From a checkpoint of a small mixture-of-experts model trained on Wikipedia.
Training: 482M tokens, 3937 steps.
Below are experts of layer 8 (counted from 0) of a mixture-of-experts language model. Rows are named router (the router's row for the expert), down (a neuron's output weights, with its number) and show model dimensions 0-127. Each number is 128 + 32 x the weight over its row's rms, rounded and kept within 0 to 255.
After each expert's rows: a language model's description of what the expert responds to; "comes before" lists some tokens at least twice as common just after its tokens as in all text. This comes from a sample of Wikipedia text that the model never trained on. Tokens count by the router's weight.

# expert 8
router [138 154  61 137 108 151  85  89 141 103 112  69 123 137 100 103 224 108 136 153 131 133  83  96  99  98 125 154 114 130 146 147 113 145 127  86 141 178 164 109 139 138 112 153 117  58 116 140 138 161 101  95 141 112  58 156 188  88 150 127 139  98 131 103  97  64 117 155 102 132 141 157  69 137 132 111 113  73 121 116 128 110 188 211 152 116 122 111 125 128  83  98 113 126 131 135  87 193 141 144 143 129 103 159 113 181 120 179 159 124 118  95 110 100 152  80 136  74  69  38 146  75 109 130 116 141 115 104]
down0 [ 97 117 101 120 100 140  45 115 141 190 126 164 163  80 116  95 120 172 120 104 106 140 111  29 160 123 163 172 118  76 238 128 129 144 127 171 119 122 133 173 117 109 100 153  71 161 179 121 128  83 141 193  93 155 147 122 123 108 150 129 139 132 128 172 142 143 119 124 150 126 121 114 110 155 121 112 136 117 140 152 120  97 134 102 112 160 111 163  86 180 118  80 116 108 122 107 110 162 104 142  59  76 123 130 154 115 119 163 125 160 127 142  67 148 122 123 209  81 184  87  59  98 127 114 113 109 152 129]
down1 [ 55 118 160 144 126 105 131  92 158  81 161 123 157 125  77 164 144  90 135 117 133 138 132 153  88 119 106 142 129 199 110  98 121  76 137 165 104 143  99 102 136  64  90 147 104 141 138  97 147 127  79 153  92 123 101 106 140  60 133 135  80 150 131  84 140 131  77 128 149  61 118  78 124  92 117 133 149 122  90  66 117 142 190 133 100 127  95 150 115 176 115 127 205 140 143 158 140 135 127  77 163 108 163  80  78  77 184 121 133 116 166  73 104 114 101  44 177 105 119 101 121 104 109 111 165 160 152  89]
down2 [170 150 166 127 161 179 171 112 120 106  95  97 123 139  69 103  87  96 104 117 108  90  92  60 149  97 113 130 149  15 122 140 131 125 147 138 111 114 199 110 122 121 136 162 121 111 167  90 101  96 147 185 167 135 146  94 124 140 122 108 130 165 104  62 145 172 136 138  83 102 107 174 136  77 141 194  82  85  93 145 150 116 176 169 148 127 135 149 104 135 113  81 122 152 187  66 108 152 114 170  90 152 182 114 139 149 148 156  64 105 136 141 127 173 124 140 120 149  98 192 161  99 114 135 131 149 146 144]
down3 [ 85 155 103 154 121 102 141  71 104 110 186 169  52 150 119 128 134 157 172 104  95 127 160 181 134 140 139 138  85 206 164 107 164 145 124 131  85 170  93 146 136 157  58 178 142  86 155 109  77 167 118 106  80 162 163 107 116 112 137 150 153 131 128 137  89 140 137 153 162 175 160  98 155 106 137 131 176  68 113 117 182 175 150 104  84 116 159 148 114 129  94 164 157 125 103 155 133 108  82 130 147 160 146 138 113 120  89  32 134 105 174  67 112 135 140  92 143 129 102 134 127 165 199 153 101 111 103 127]
It responds to: Year starts 19 and 20, bare spaces before numbers, opening parentheses and the in dates and tables, such as April 6, (2000).
comes before: "20", "19", "18", "1", "17", "10"

# expert 29
router [187 135  68 142 121 125  99  61 139 107 129  93 159 110 120  81 125 130 123 140  88 152 138  84  93  92 108 139 101 125 202 135 100 166 178  78 114 122  76  73 152 122  94 140 101 105 111 114 139 178 178 106 124 143 132 166 159  99 180 132 150  97 134  87  90 129 157 132  92  99 105 137  87 131 105 110  67 114 124 138 126  26 134 150 137  90  99 103 111 151 106  80 102 166 103 150  98  78 146 139 126 113 123 142  93 142 142 129 151  93  89 125  78  73 144  77 135  69 125  35 148 121 108 105  75 145 146 111]
down0 [ 95 112  99 146  95  87 148 111 131 113 161  95 129  77 157 108 132 230  61  84 110 142 125  60 110  99 105 191 125  86 204 139 140 126 177 164 140 108 125 156 149 137  79 128 111 123  85 156 151 121 205 184 153 177 135  82 143 119 128 153  89  81  96 152 171 124  81 114 187 128 106 132 157 121  90 165 141 146 128 163  88 139 132 120 137 146 144 109 165 111 100 130 139 156 124 131  96 167 115 104  40 109 176 149 183 139 150 143  94 146  95 154  82 140 152 116 110 116 162 126  96 153 127 119 112  89  92 154]
down1 [161 118 120 134 105 141 103 114 163 152 183 145 161  89 126 145 118 140 106 105  63 113 147 156 109 146 138 139 150 117 131 192 187  70 112 100  73 129 100 146 167 124 158 114 152 125 169 144 176 148 118 155 124 116 119 140 123  97 142 160  82 115 155 136  96  90 113 183 129  81 123 102 168 107 196 186 148 131  65  92  92 141  89 122  96  88  94 219 167 174 131 152 154 134 101 128 184 236 157  91 128  91 112 105 111  81 156 165 140 137 140  92 103  86  96  89 161 117 114 100 117 141 152 141 166 116 155 118]
down2 [156  99 193 122 152 149  74  74 133 109  87 134 109 159 110 163  88 174 141 153 135 134 110 101 134 142  99 115 102  81 161 109 137 109 128 132 133 123 127 157 166 145 111 100  94 147 122 119 124  76 116 146 118 122 130 189 195 117 149 125 171 132  64 124 121 157 131  59 108 154  42 159 147 132 143 190 118 150 136 114 104  40 105  57 143 101 129  84 132 108  63  82 170 138 110 101  97 156 102 133 124 108 149 156 148 124 135 113 170 183 170 105 119 147 126 168 118 126  61 177 143 156 206 123 158 131 178 137]
down3 [121 133  67 155 179  94 180 108 132 132 138  96  77 125 131 123  92 108 176  45  93 148 171 141 132 160 134 193 123 178  81  77 109 135 185 159 110 164 140 198  81 128  75 122 115 112  98 116 117 182  71  98 167 145 109 127 146 100 162 107 116 129 105 112 137 120  91 145 162 126 168 128 155  72 195 167 160  66 104 131 139 131 102  50 107 135 174 123 110 167 145 153 176 152 116 136 107 134  97  84  86 133 128 139 138 109  96 151 121 115 175 165 180 130  95 110 103  85 137 150 136 169 141 116 104 100 153 122]
It responds to: Spaces, parentheses and signs around measurements and table numbers, such as ( before converted feet, spaces in empty cells.
comes before: " ", "-", "20", "1", "19", "0"

# expert 9
router [144 167  94 165 118 151 113 103 145 112  58  87 114 143 136  90 155 140 173 121 143 159 137 120  99  99 127 175 139 116 146 160 122 140 152  81 141 120 142  99 141 150 115 175 119  70 120 110 160 131  58 113 162 108 121 133 197 118 184 156 155 102 159  77 109 152 119 162 111 169 156 119  40 108 119  97  86 109 107 140 141  38 210 159 124 125 105  98  93 139 124 133 101 118  67 109 123 186 153 141 131 153 105 174 112 169 102 164 167 103 104 128  48 100 163  72 136  96  95  84 126  99 131 125 135 127 136  83]
down2 [168 112 140 163 124 206 186 100 119 134 140 173 106 120  94 129  97 126  76 107 116 114 137  27  92 161  63 108 163 117 102 150 128 125 139 177 115 117  99 113 159 128 125 160 104  94 137  79 134 123 158 166 112 138 109  96 143 174  92 123 115 125  40 144 106 150 139 107 125 135  99 149 156  98 122 174 112  64 154 135 176 100 143 122 157  99 161 189  87 104  79 101 126 169 105 147  95 194  90 180 137 113 134 123 157 135 117 121  85 132  96  90 138 158 134 169 112 148  82 178 175 143 141 189 142 133 131 187]
down3 [145 180  73 100 117 126 157 147 112  90 179 100  81 129 114 145 112 164 162 117  85 147  71 141 129  85 142 139 139 130 146 126  82  96 146 119 103 204 100 109 107  85  86 145 144 142 116 137  76 216  85  97  90 108 140 160 120  81 134 153 147 138 164 153 144  81 170 124 116 183 121 116 141 114 135 142 111  95 143 122  98  88 136 150 141 118 154 157 146  77 153 102 102 120 148 156 179 164 134 137 142 111 106 149  75 132 104  88 113  82 198  92 173 234 149 168 108 108 158  92 124 127 137 129 132 144 177  52]
down4 [ 88  67 159 131  85 112 169 161 132 102 107 136 161 162 113 177 151 132  98 101 145 110  86 174 136 123 107 160 188 134 151 119  96 119 107 150 159 126 106 151 153 101  85 161 138 219 132 135 106 145 125 110 136 145  97  94 162  98 123 130  71  66  66 147  58 128 110  75 171 127  78  76  93 111 112 173 131 121 128 124 152 155 127 122 126 124 124 126 161 165 138 128 176 119 146 153 148 141 128 133 116 187 132 154  68 105 200 201 109 137 178 126  95 150 116 162 134 130 163  88  65 134 112 187 132 153 159 190]
down5 [116 148 155 109 127 123 122 107 161 104 126 147 124 132 126 220 142 132 113 105 129 164  85 119  96  83  96  63 112 171 107 117 182 138 130 138 108 132 144 153 143 110 129 159 146 163 189  80 137 137 136 130 105 121  99 119 169 153 203 106  92 156 133 108 137 163  94  80  93 154 157 120 161 101 110 200 127 187 122 117  84 186 190 133 137  92 114 127  66 176 101 170 141 140 131 135  96  78 102 130 151 165 145 133 171 183 117 145 126 186  91 176 111 116 172 150 171 141 111 160  52 103  77 158  74 107 128 149]
It responds to: Prepositions such as in, of, with, from, between, and bare spaces before numbers and dates, as in "31 out of 40".
comes before: " the", "20", "19", " a", "1", "2"

# expert 14
router [149 105 145 149 111 198 147 100 133  70 142 113 133  40  85 102 118 116 192 144 127 186 128 110 134 154 132 112 123 133 111  80 130 111 149 121 191 166  69 111 167 142 121 137 119 117  95  81 125 206 184 110 172  97  48 162 146 112 110 127 161 121 142 103  89 129  80 159  96 157 149 126  95 113 115 119  86  89 150 154 148 118 113 137 154 146 106 100  73 110 121  91 122 129  76 166  84 161 148  96 147  97 126 169 102 117 127 137 152  48  89 116 107  88 129 170 119 120 144  78  69 119  95 132 104 178 141  83]
down12 [142  77 110 159 130 116 111 153  86  72 106 176 178 164  94 126 138 144 125 112 128 134  93 159 163 105 139 123  75 184 128 138 119 141 104 142  80 145  97 163 166  88 124 156 155  76 108 127 141 112 104 145 148 147 142 138  75 123  99 131 139 127 120 187 113  94 178 175 117 110 102 148  87 135 164  79 110 105  61 155 126  27  94  97  77 130  91 126 153 146 121 119  68 160 213 110 141  93 144  72 113 125 155 114 135 132 176 186 135 109 177 133  93 171 146 124 125 192 160 145 108 133  96  86 133 118 190 116]
down13 [185  73 122 135 149 124 140 156  69 144 157 138  43  79  51 146 133  75 117  79  95 133 114 154  69  78  88 101 127 107 132 151  71 113 141 141 105 184 131  75 145  98 184 147 110 151 123 105 171 132  93 108 150 169 109 124  93 117 120 109 129 112  92 135 130  84 111 167  95 156 185 172 179 155  95  98 154 121 123 198 154 142 132 162  99 167 149 135  90  87 118  63 113 101  94 128  78 156 112 109 127 149 122 140 148 145 111 153 140 110 166 168  87 133 148 102 156 121  77 155 116 149 124 102  67 116  76 125]
down14 [120  95 138 165 155 115 138  83 153 155 129  96 144 140 113 108 214  96 186 115 137 117  96 119 117 120 103 166  62 121 127 173 111  95 131  87  64  81  87 165 148  60  80 159 141 106 121  91  75  91 136 125 104  73 149 103 156 129 153 157 101 134  76 134 128 132 127 106 118 144 142 164 165 181 124 131  89  98 145  98 147 112 129 141 170 163 164 120 168 169 100 121 173 159 142 150  99 117  97  96 171 116 155 174 134 139 145  88 113 127 153 123  99 178 139 202 164  98  63 128 103 147  49  78  89  92 155 140]
down15 [146 113 158 153 155  98 175 168 113 184 168 136 138 112  81 149 178  73 121 107  68  89 123  93 108 140  92 138 156  76 191 106  87 172 122 111 156  71  97 163 166  50 107 105 114 103 146 126 106 110 148  54 157 133 100 118  74 110 153  94 123 177 161 124  55  77 172 120 144 134 100  82 123 101 126 104 121  98 159 142 151 145 146 139  65  90 159 122 132 116  84 140 143 165 152  90 110 105 129  81 135 151 169 136 148 106 115 110 148 118 146  90 162  96  81 143 154 117  84 170 111 195 122  81 121 129 155 135]
It responds to: Content-word stems and suffixes in running prose, such as film, develop in developer, award, ist in logistics.
comes before: "ed", "ing", " of", "s", " in", "ation"

# expert 19
router [157 175  88 136  44 134 143  55 155 108  79 128 146 104 121  57 145 109 140 118 147 144 140 129 142 137  70 162 118 144 132  75 175 164 131 106 187 163 133  84 105 171  84 140  80 124 122 127 160 141 109 103 170 159  97 202 167 127 179 106 154 109 126  93  86 149 129 161 119 139 126 143 119 120  85 107  70  96 102 106 130  90 127 100 172 109  97 117 136 123 106 121  84 171 124 141 129 142 122 166 166  85  71 130 116 139 154  47 189 128 120 142 130  68 129 106  93 105  71  89 127  86 122 136  91 176 131  97]
down1 [126 149 110 110  97 109  74 132 142 106 148 157 134 133 107 109 120 111 180 158  31 157 133 170 140 107 166 144 184 184 118 115 138  93 109 122  47 101  92 112 169  65 143 174 156 135 187 168 144 167  94 160 154 147 111 142 105 122 149 146 139 153 120 177 128 130 102 139 137 119 128 110 135 112 145 127 144 168  60 100 104 185 122 109 106 103 160 151 125 167  64 159 167  53 156 124 181 145 156 138 108 144 141 149 124  85  81 131 124 166 150 103 104  47  86 131 124 132 113 111  78 179 147 139 189 114 108  86]
down2 [136 156 191 179 149 191 139 158  80 115 122 192 123 137  56 145 133 133  98  97 122  85 131  72 146 130  82 116 139 106 147 119 124  99  84 104 137 117  89 136 126  97 150  88  98  89 111 128  89  84 198 164 143 136 129 105 175 112 103  92 138 117  93 142  82 126  77 102 150 127  76 147 143 156 153 207 136 157 137 118 147  81  99  67 144 113 148 118 104 134  57  84 159 193 139 105  78 126 126 133 136 129 117 132 125 145 141 148 172 156 159 111 170 161 186 167 117 166  56 124 138 166 121 152 167 109 120 175]
down3 [ 58 116 143 175 105 131 226 148 122 167 174 155  70 184 135 121 115 109 121  71 106 153 118 114 144 136 149 116 108 132 147 133  83 130 139 157 110  90  81 118  80 137  99 136 187  76 171 131  73 167 112 101 147 104 111  65 161 178 146 106 166 149 120 116 104  73 154 131  81 156 138 165 156 120 149 111 175  43 114 115 173  98 128 129 133 149 185 115 103 110  82 117 161 129 140 141 114 172 138 102 125 140 135 147  75  95  88 107 134  84 156 104 171  95 130 188 197 113 111 137 106 142 143 155  95 128 110 116]
down4 [161 110 147 101  67 118 156 124 147 101 127  91 175 106 145 155  64 171 172 103 135 118  97 155 151 143 150 146 114 104  65 149 134 123 118 161  76 112  80 154 147 152 120 168 153 127 117 106 126 121 157 100 117  57 163  83 154 108 180 127 113 165 128  90 155 146 107 107 181 153  79 129 147  86 146 127 162 176 126  80 160 135  96 157  92  85 168  94 127 143 154 119 143 100  91 146 208 101  84 168 165 129 196  87 117 173 149 121 142 213 143 125 107 112  76 142 144 115  93  75  91 146 101 118 155 146 160 183]
It responds to: Structural tokens opening sections, lines or clauses: heading equals signs, line-initial pipes, The, All, which, that, List of.
comes before: "|", " the", ":", "-", " a", " S"

# expert 31
router [172 163 107 142 104 153 135 104 160 100  60 117 126  99 110  89 116  98 167 133 111 158 145  91 103 113 133 141 102 125 178  84 139 180 210 132 141 100 112  62 199 135  84 151  67  71  93  99 136 207 165 117 144  99 122 145 148 123 172  96 170 105 156  97  56 135 115 137  76 157 137 105  82 135 132 121 125 122 116 148 166 132 154 144 104 100  88 103 142 118 126  90 104 140  97 144  86 127 129 177 178  93 143 150 113 159 148 165 181  96 115 136 130 114 150  51 118  92 117 105 127 122 130 104 127 183 162  57]
down0 [ 97 110  83 155 177 125 134 142 106 136 181 141 133  45 140 150 189 109 136 108 170 155 186  86 122 145 184 209 156 125 136  98  92 122 131 130 162 152 128 145 153 188  43 138 121 174 104 176 143 156 188 181  96 149 146 139 154 133 137 157 119 111  61 174 167 123 137  68 132 133 131 121 134 109 117 153 104 142 135 139  79 100 102  75 108 152 144 153 124  91 117 136 104 149  68 148  96 108  86 154 126 114  94 110  91 136 163  96  74 136  92 155 110 139 101  82  92 116 211 113 119 156 102 124 107 131 112 152]
down1 [122 131 114 178 121 108 185 111 128 118 170 121 152 109 158 111 129  83 104  85  48 131 172 146 135 122  92 185 128 155 126 124 161 139  94 125  94 126 100 135  86 113 150  82 178 150 172 161 168 142  50 126  99 126 165 158  87 105 147 174 143 143 114 171  89 116 101 100 130  87 121  91 108  95 127 121 136 164 111  95 107 146 111 134 123  81 137 191 148 165 107 146  95 102 158  75 173 127 178 121 196 102  78 147 127  51 100 122  98 133 159  89  96  57 105  65 108 137 114  73 133 133 113 118 127 127 165 188]
down2 [ 88 138 146 142  91 140 116 109 115 102 122 147 116 181  66 118 115 164 143 150 140 145 132  79 136 128  47 167 164  99 194 121 148 125 158 146 131 129 139 138 147 122 152  93 111  90 131 155 113 116 155 160 106 109 140 166 132  92  94  66 185 112  60 148 159 131 127  78 126  88  68 177 179 134 169 194 107 122 119 106 139  15 149  96 110 103 122 155 127 152  81  90 157 174 125 163 132  97  85 181 130 103  67 114 121 163 121 110 155 181 115 151 126 126 143 107 105 113 102 142 133 187 165 168 121 136  84 150]
down3 [164  87 156 184 139 101 145 127 126 141 155 177  49 136 140 116 112 117 181  65 133 129  56 159 167 138 160 164 140 126 129  97 125  85 162  90 129  90 112 146 137  80 120 135 108  98 109 110  97 171 103 112 115 170 147 107 152 130 100 143 126 177 190 122 118  52 100 137 138 156 168  84 145  61 147 189 144  90 112 111 175 132  69 129  98 142 147 106 151 151 168 159 171 110 172 171 111 139 131  74 120 171 156 144 113 131 125 123 112 168 162 121  98 116  93 132 173  70 106 130 111 208 148 161  93 110 161 169]
It responds to: Auxiliaries and verb endings in prose and quotes, such as had, been, would, not, than, -ed, -ly, know, feel.
comes before: " the", " to", "ed", " a", " be", " in"

# expert 24
router [151 136 116 118  74 135  99 121 143  93 106  68 134 131 131  58 147 148 147 177 116 177  93 123 100 139 114 138 132 138 188 120 105 109  92  82 161 149 130 137 165 139 105 134 122  94 114 105 134 177  78  76 157 129 102 110 198  93 123 137 169 111 134 100 113 119 105 186 141 126 132 128 128 144  89  77 141  81 136 142 112  96 117  77 207 105 186  96  93 148 123 149 140 146 120 165 101  71 133 131 123  72  32 137 119 160 165  96 132 144 113 110  59  64 162 144 125  85 153  70 121 107 100 133  50 136 151 122]
down11 [111 114 115 123 114 151  88 130  98 100 132 138 123 152 130  80 148 141 157 163 123 113 135 110 116 124 107 161  92 111 111 120 118 162  98  87 149 170 114 145 108 138 122 185 134 148 156 126  71  77 119 137 131  84 131 168 149 221  90 117 139 142  98 165 124 106 139  67 113  93 140 159  92 109 124 116 186 125 180 162 213 120 174 128 117 151 183 152  97  88 141 153  93 179 140 138 124 119  95 165 116 159 121 155 176  30 118 171 103  95 153  92 197 143  75 128  68 130 174 148 137 194 114 127 154 100  90  86]
down12 [105  36 117 175 138  98 136 157 145 109  58 150 167  97 106 147 108 142 130 154 165 134 178  98 175 143 191 116 124 163  81 121 118  94  86 143  88 122 118 169 140 140 139 119 136  74 120  83 143 155 133 110 131 164 130 104  72 148  82 118 149 106 128 163 183 123 163 111 132 149 161  51  86 128 117  87  90 167  95 153 143 105  97 121 124 150 131 116 144  82  97 111 163 133 172 116 172 109 145 109 171 135 166 103 113 132 110 110 149 149 143 183 146 184  82 195 168 178 133 167  90 128  98  62  94 175 161 108]
down13 [134 182 151 126 129 108 121 110 149 151 153 186 152 120 108 151 155 103 144 107 155  82 135 141 152  85 140 128 110 112 115 119  72 107 160 143 178  89  93 105 210 162 104 105 140 130 175 105  98  98 116  94 134 132  83  83 143  51  74 102  87 159 169 149 145 130  98 152 120 135 128 116 164 133 112 184 100 155 130 141 142 123 126 196 159 158 193  65 157 141 111  59 136  67 142  75 132 141 113  69 165 121 145 145  90 104 170 140 120 152 158 149 117 104 162 122  57 111 102 125  82 142  53 130  74 138 131 102]
down14 [100 106 108 145  94 156  89 127 123 105 132 127  97 137 143 100 118  98 172 120 139 143  86 158 103  98 114 142 121 178  89 101  64 121 123  93  68  68 154 186 145 119 153 159  90 166  97 110  90  67 161 149 111  91 131 163 120   6 149 176  63 136 116 171 138 139 165  99  77 125 136 130 143 133 183 159 116 143 135 164 200 136 134 126 175 114 155 134  86 101 191 180 130  92 114 142 137 108 135 104 156 127 159 102 112 116 148 111 160 107 173 127 133 118  82  91 145 104 103  87 128 192 150 105 136 187 137 119]
It responds to: Year pieces 19 and 20, digits, spaces before numbers, table row separators, and infobox field labels like Location, Genus, Clade.
comes before: "20", "19", " |", ":", "1", "–"

# expert 15
router [157 157 146 139  82 200 140 121 126 107 138 124 115 138  79 125 154 126 185 137  75 146 143 116 153 133 116 142  52 130 166 130 135 136 191 126 188 122 113  98 203 137 113 179 103 137  95  66 122 139 175 102 179  86  72 180 124  93 104  78 145 116 123  68 109  94  78 168 123 165 151 103 110  98 108 108 100  90 115 136 192 140 135 184 149 154 133 102 134  89  69  85 128 149  95 159  90 140 131 105 155 141 113 124  91 144 143 209 112  70  96 108 102  66 120 140 116 115 125  99 126  95 124 125 104 159 138  95]
down0 [133 103 127  64 132 117 143 131 105 114 162 128  97 107 148 110 138 142 110  81 129  82 178 106 147 143 112 162 129  78 163 123 152 139 165 163 177 105 147 157 168 151 174  76 154 163 136 125  56 119 159 209 149 148 115 104  89 131 128 102  75 115  74 204 110 157 121  77 135 148  96 150  91  73 109 136  96 137  84 123 135 132 155 145 148 144 196  84 116 161 116  92 135 127  86 112 120 125 114  87 102  83 154 142 122 147 181 129  68 166 100 158  47 167 121  87 120  90 128 122 130 147  83 159 105 196 115 161]
down1 [ 88 131 128 172 150  76  94 102 173 181 139 133 174 142 193 104  63 138 134 131  36 145 137 155  92 144 152 138 139 169 106 101 126  47  84 117  74 116 107 115 148 163 110 111 154 165 160 151 144  93 127 128 112 118 153 129  81  82 138 150 132 136 157 150  90 155  80 158 147 153  92 140 127 106 145  80 145 192  88  84 106 136 135 139 125  62  97 200 161 148  97 128 104 134 141  82 130 159 121 107 151 105 129 137 141 122 136 121  89 132 152  77  81  58 129 110 196 151 151  96 117 141  81 119 127 169 154 173]
down2 [120 124 174 160  53 162  88 105 134 135 125 135  69 154  97 113 137  72 100 151 168 153 137  75 114 121  78 157 128  93 202 102 127 163 132 131 116 155 143 131 132 115 128 151 132 153 135 135  99  85 202 164 103 134 135 129 154 140 107 139 179 104  76 119 141 118 156 108  87 108  90 188 163 163 127 138 145 144 154 135 180  78 148  92 151 136 119 157 176 153  68  95 124 121 141 160 109 114  69 120 115  78 110 135 154 164 163 148 119 138 125  88  85 133 176 143 156 200 160 128 147 148 142 135 145 138  19 194]
down3 [121 167 151 162 146 152 147 150 102  87 147 186  65 133  71 135  71  77 131  66 107 124 114 146 199 107 152 130 122 155 101 129 106 129 139 165 123  91 100 137 140  92 119 105  96 128 104  66  88 189  98  97 151 156 152 151 135 132 174 125 149 111 163 126 120  45  66 152 123 145 118 130 157  89 146 198 131 101 155 105 125 140  97 122 114 191 100 115 126 156 133 136 114  90 160 153 134 137  97  79 161 196 178 106 122  72 114 150 143  38 200 161 117 127 100 155 160  94 124 151 118 135 137 106  95 135 138 107]
It responds to: Word-final nouns and past verbs closing a phrase before of, comma or period, like year, role, season, began, film.
comes before: " of", ",", " in", " to", ".", "ed"

# expert 28
router [158 160 139 114 125 136  99  77 143  97 138  83 176  94 112  86 179 167 135 174 104 174 136  86 129 115 128  98 139 162 158  96 155 171 116  97 113 181 145  95 165 126  86 132 102 125  94 147 154 198 111  93 135 160  80 198 134 105 129 148 168  97 124 108 115  97 128 160 104 144 158 154  93 166  80 108 132  93 109 124 162  14 157 178 171 135 170 118 145 170  61  85 102 134  51 152 108 194 140 139 151 130 144 148 104 102 150  92 144 138 102  92 110 104 166 153 131 102 156 101 103 121  98 143 107 145 158 111]
down0 [ 71 157  98 118 154  89 149 147 123 193 144 145 132  92 144 138 135 129  98  30 107 105 158 111  97 127 149 156 134 104 155  84  96 189 146 131 147 169 123 133 165 120 115 109 128 147  93 132 102 127 181 125 109 202 107 103 140  85  43 121 120  73  83 100 119 124  89  75 200 136  79 154 178 161 114 102 115  76 136 144 175 145 146 104 125 136 132 108  82 131 126  83 147  56 119 172 148 142 119 135 134 117 141 123  92 160 149 133 108 113 213 174  77 140 164 110 160 128 161 128  65 137 124 119 104 125 141 105]
down1 [ 86 131  87 112 127 147 114  99 104 135 171 145 139 121 114 113 110 114 206 152  31 132 140 111 101 122 162 137 141 141 100 154 205 102  99  91  82 184 117 171 167 104 106  78 178 136 163 154 187 146  63 177 137  99 114 145  75 120 176 142 103 124 163 142  79 144  93 165 146  92 139 129 163 105 176 136 162 108  59 120 142 110  84 152 122 103 120 183 137 131  97 187 185  98 112  75 135 148  94  99 106  94 112 101 118  90 134 129 144 110 132 130  99  94 156 137 181  97 125 116 149 105 179 126 146 106  87 154]
down2 [136  69 153 120 101 139 130 143 109  94 101 165 131 102  87 172  78 161 163 115 175  97 104 131 136  97 115 156 153 122 114 155 145 125 145 144 124 164 103  95 140  61 163  86 105  77 125  96  92 104 205 205  95 172 149 113 103  98  94 114 181 161 110 129 154 170 114  81 126 122 136  86 164 155 136 150  75 156 133  63 162  82 107  58 137 136 100  85 120 103 102  97 178 155 116  94  68 177 120 137 119 114 140 150 159 148 140 133 149 184 121 114 106 199 125 133 142 119 108 155 148 101 119 141 117 124 113 224]
down3 [106 100  67 189  99 145 186 101  78 104 182 180 116 133 119 105  32 148  75 143  92 158  77 137 158 151 119 110  98 149 134 122 111 125 141 140 164 125 136 149 102 159 111 127  89  83 151  76  95 155  51 101 122 117  93  90 144 165 141 165 139 138  74 147 133  76 120 149 123  89 133 130 142 126  79 102 130  75 114 141 191 128 106 134  63 114 172 124 116 117 125 138 158 129 160 152 137 124 132  93 110  98 156 147 139  66  92 101 121  77 197  92 154 142 172 123 149 124 119 135 176 185 140 163  82 169 145 124]
It responds to: Line-initial dashes, bullets and spaces in infobox lists and tables, as before Length:, Website:, Genre:, plus determiners like its, their.
comes before: "-", "|", " ", "1", "2", "3"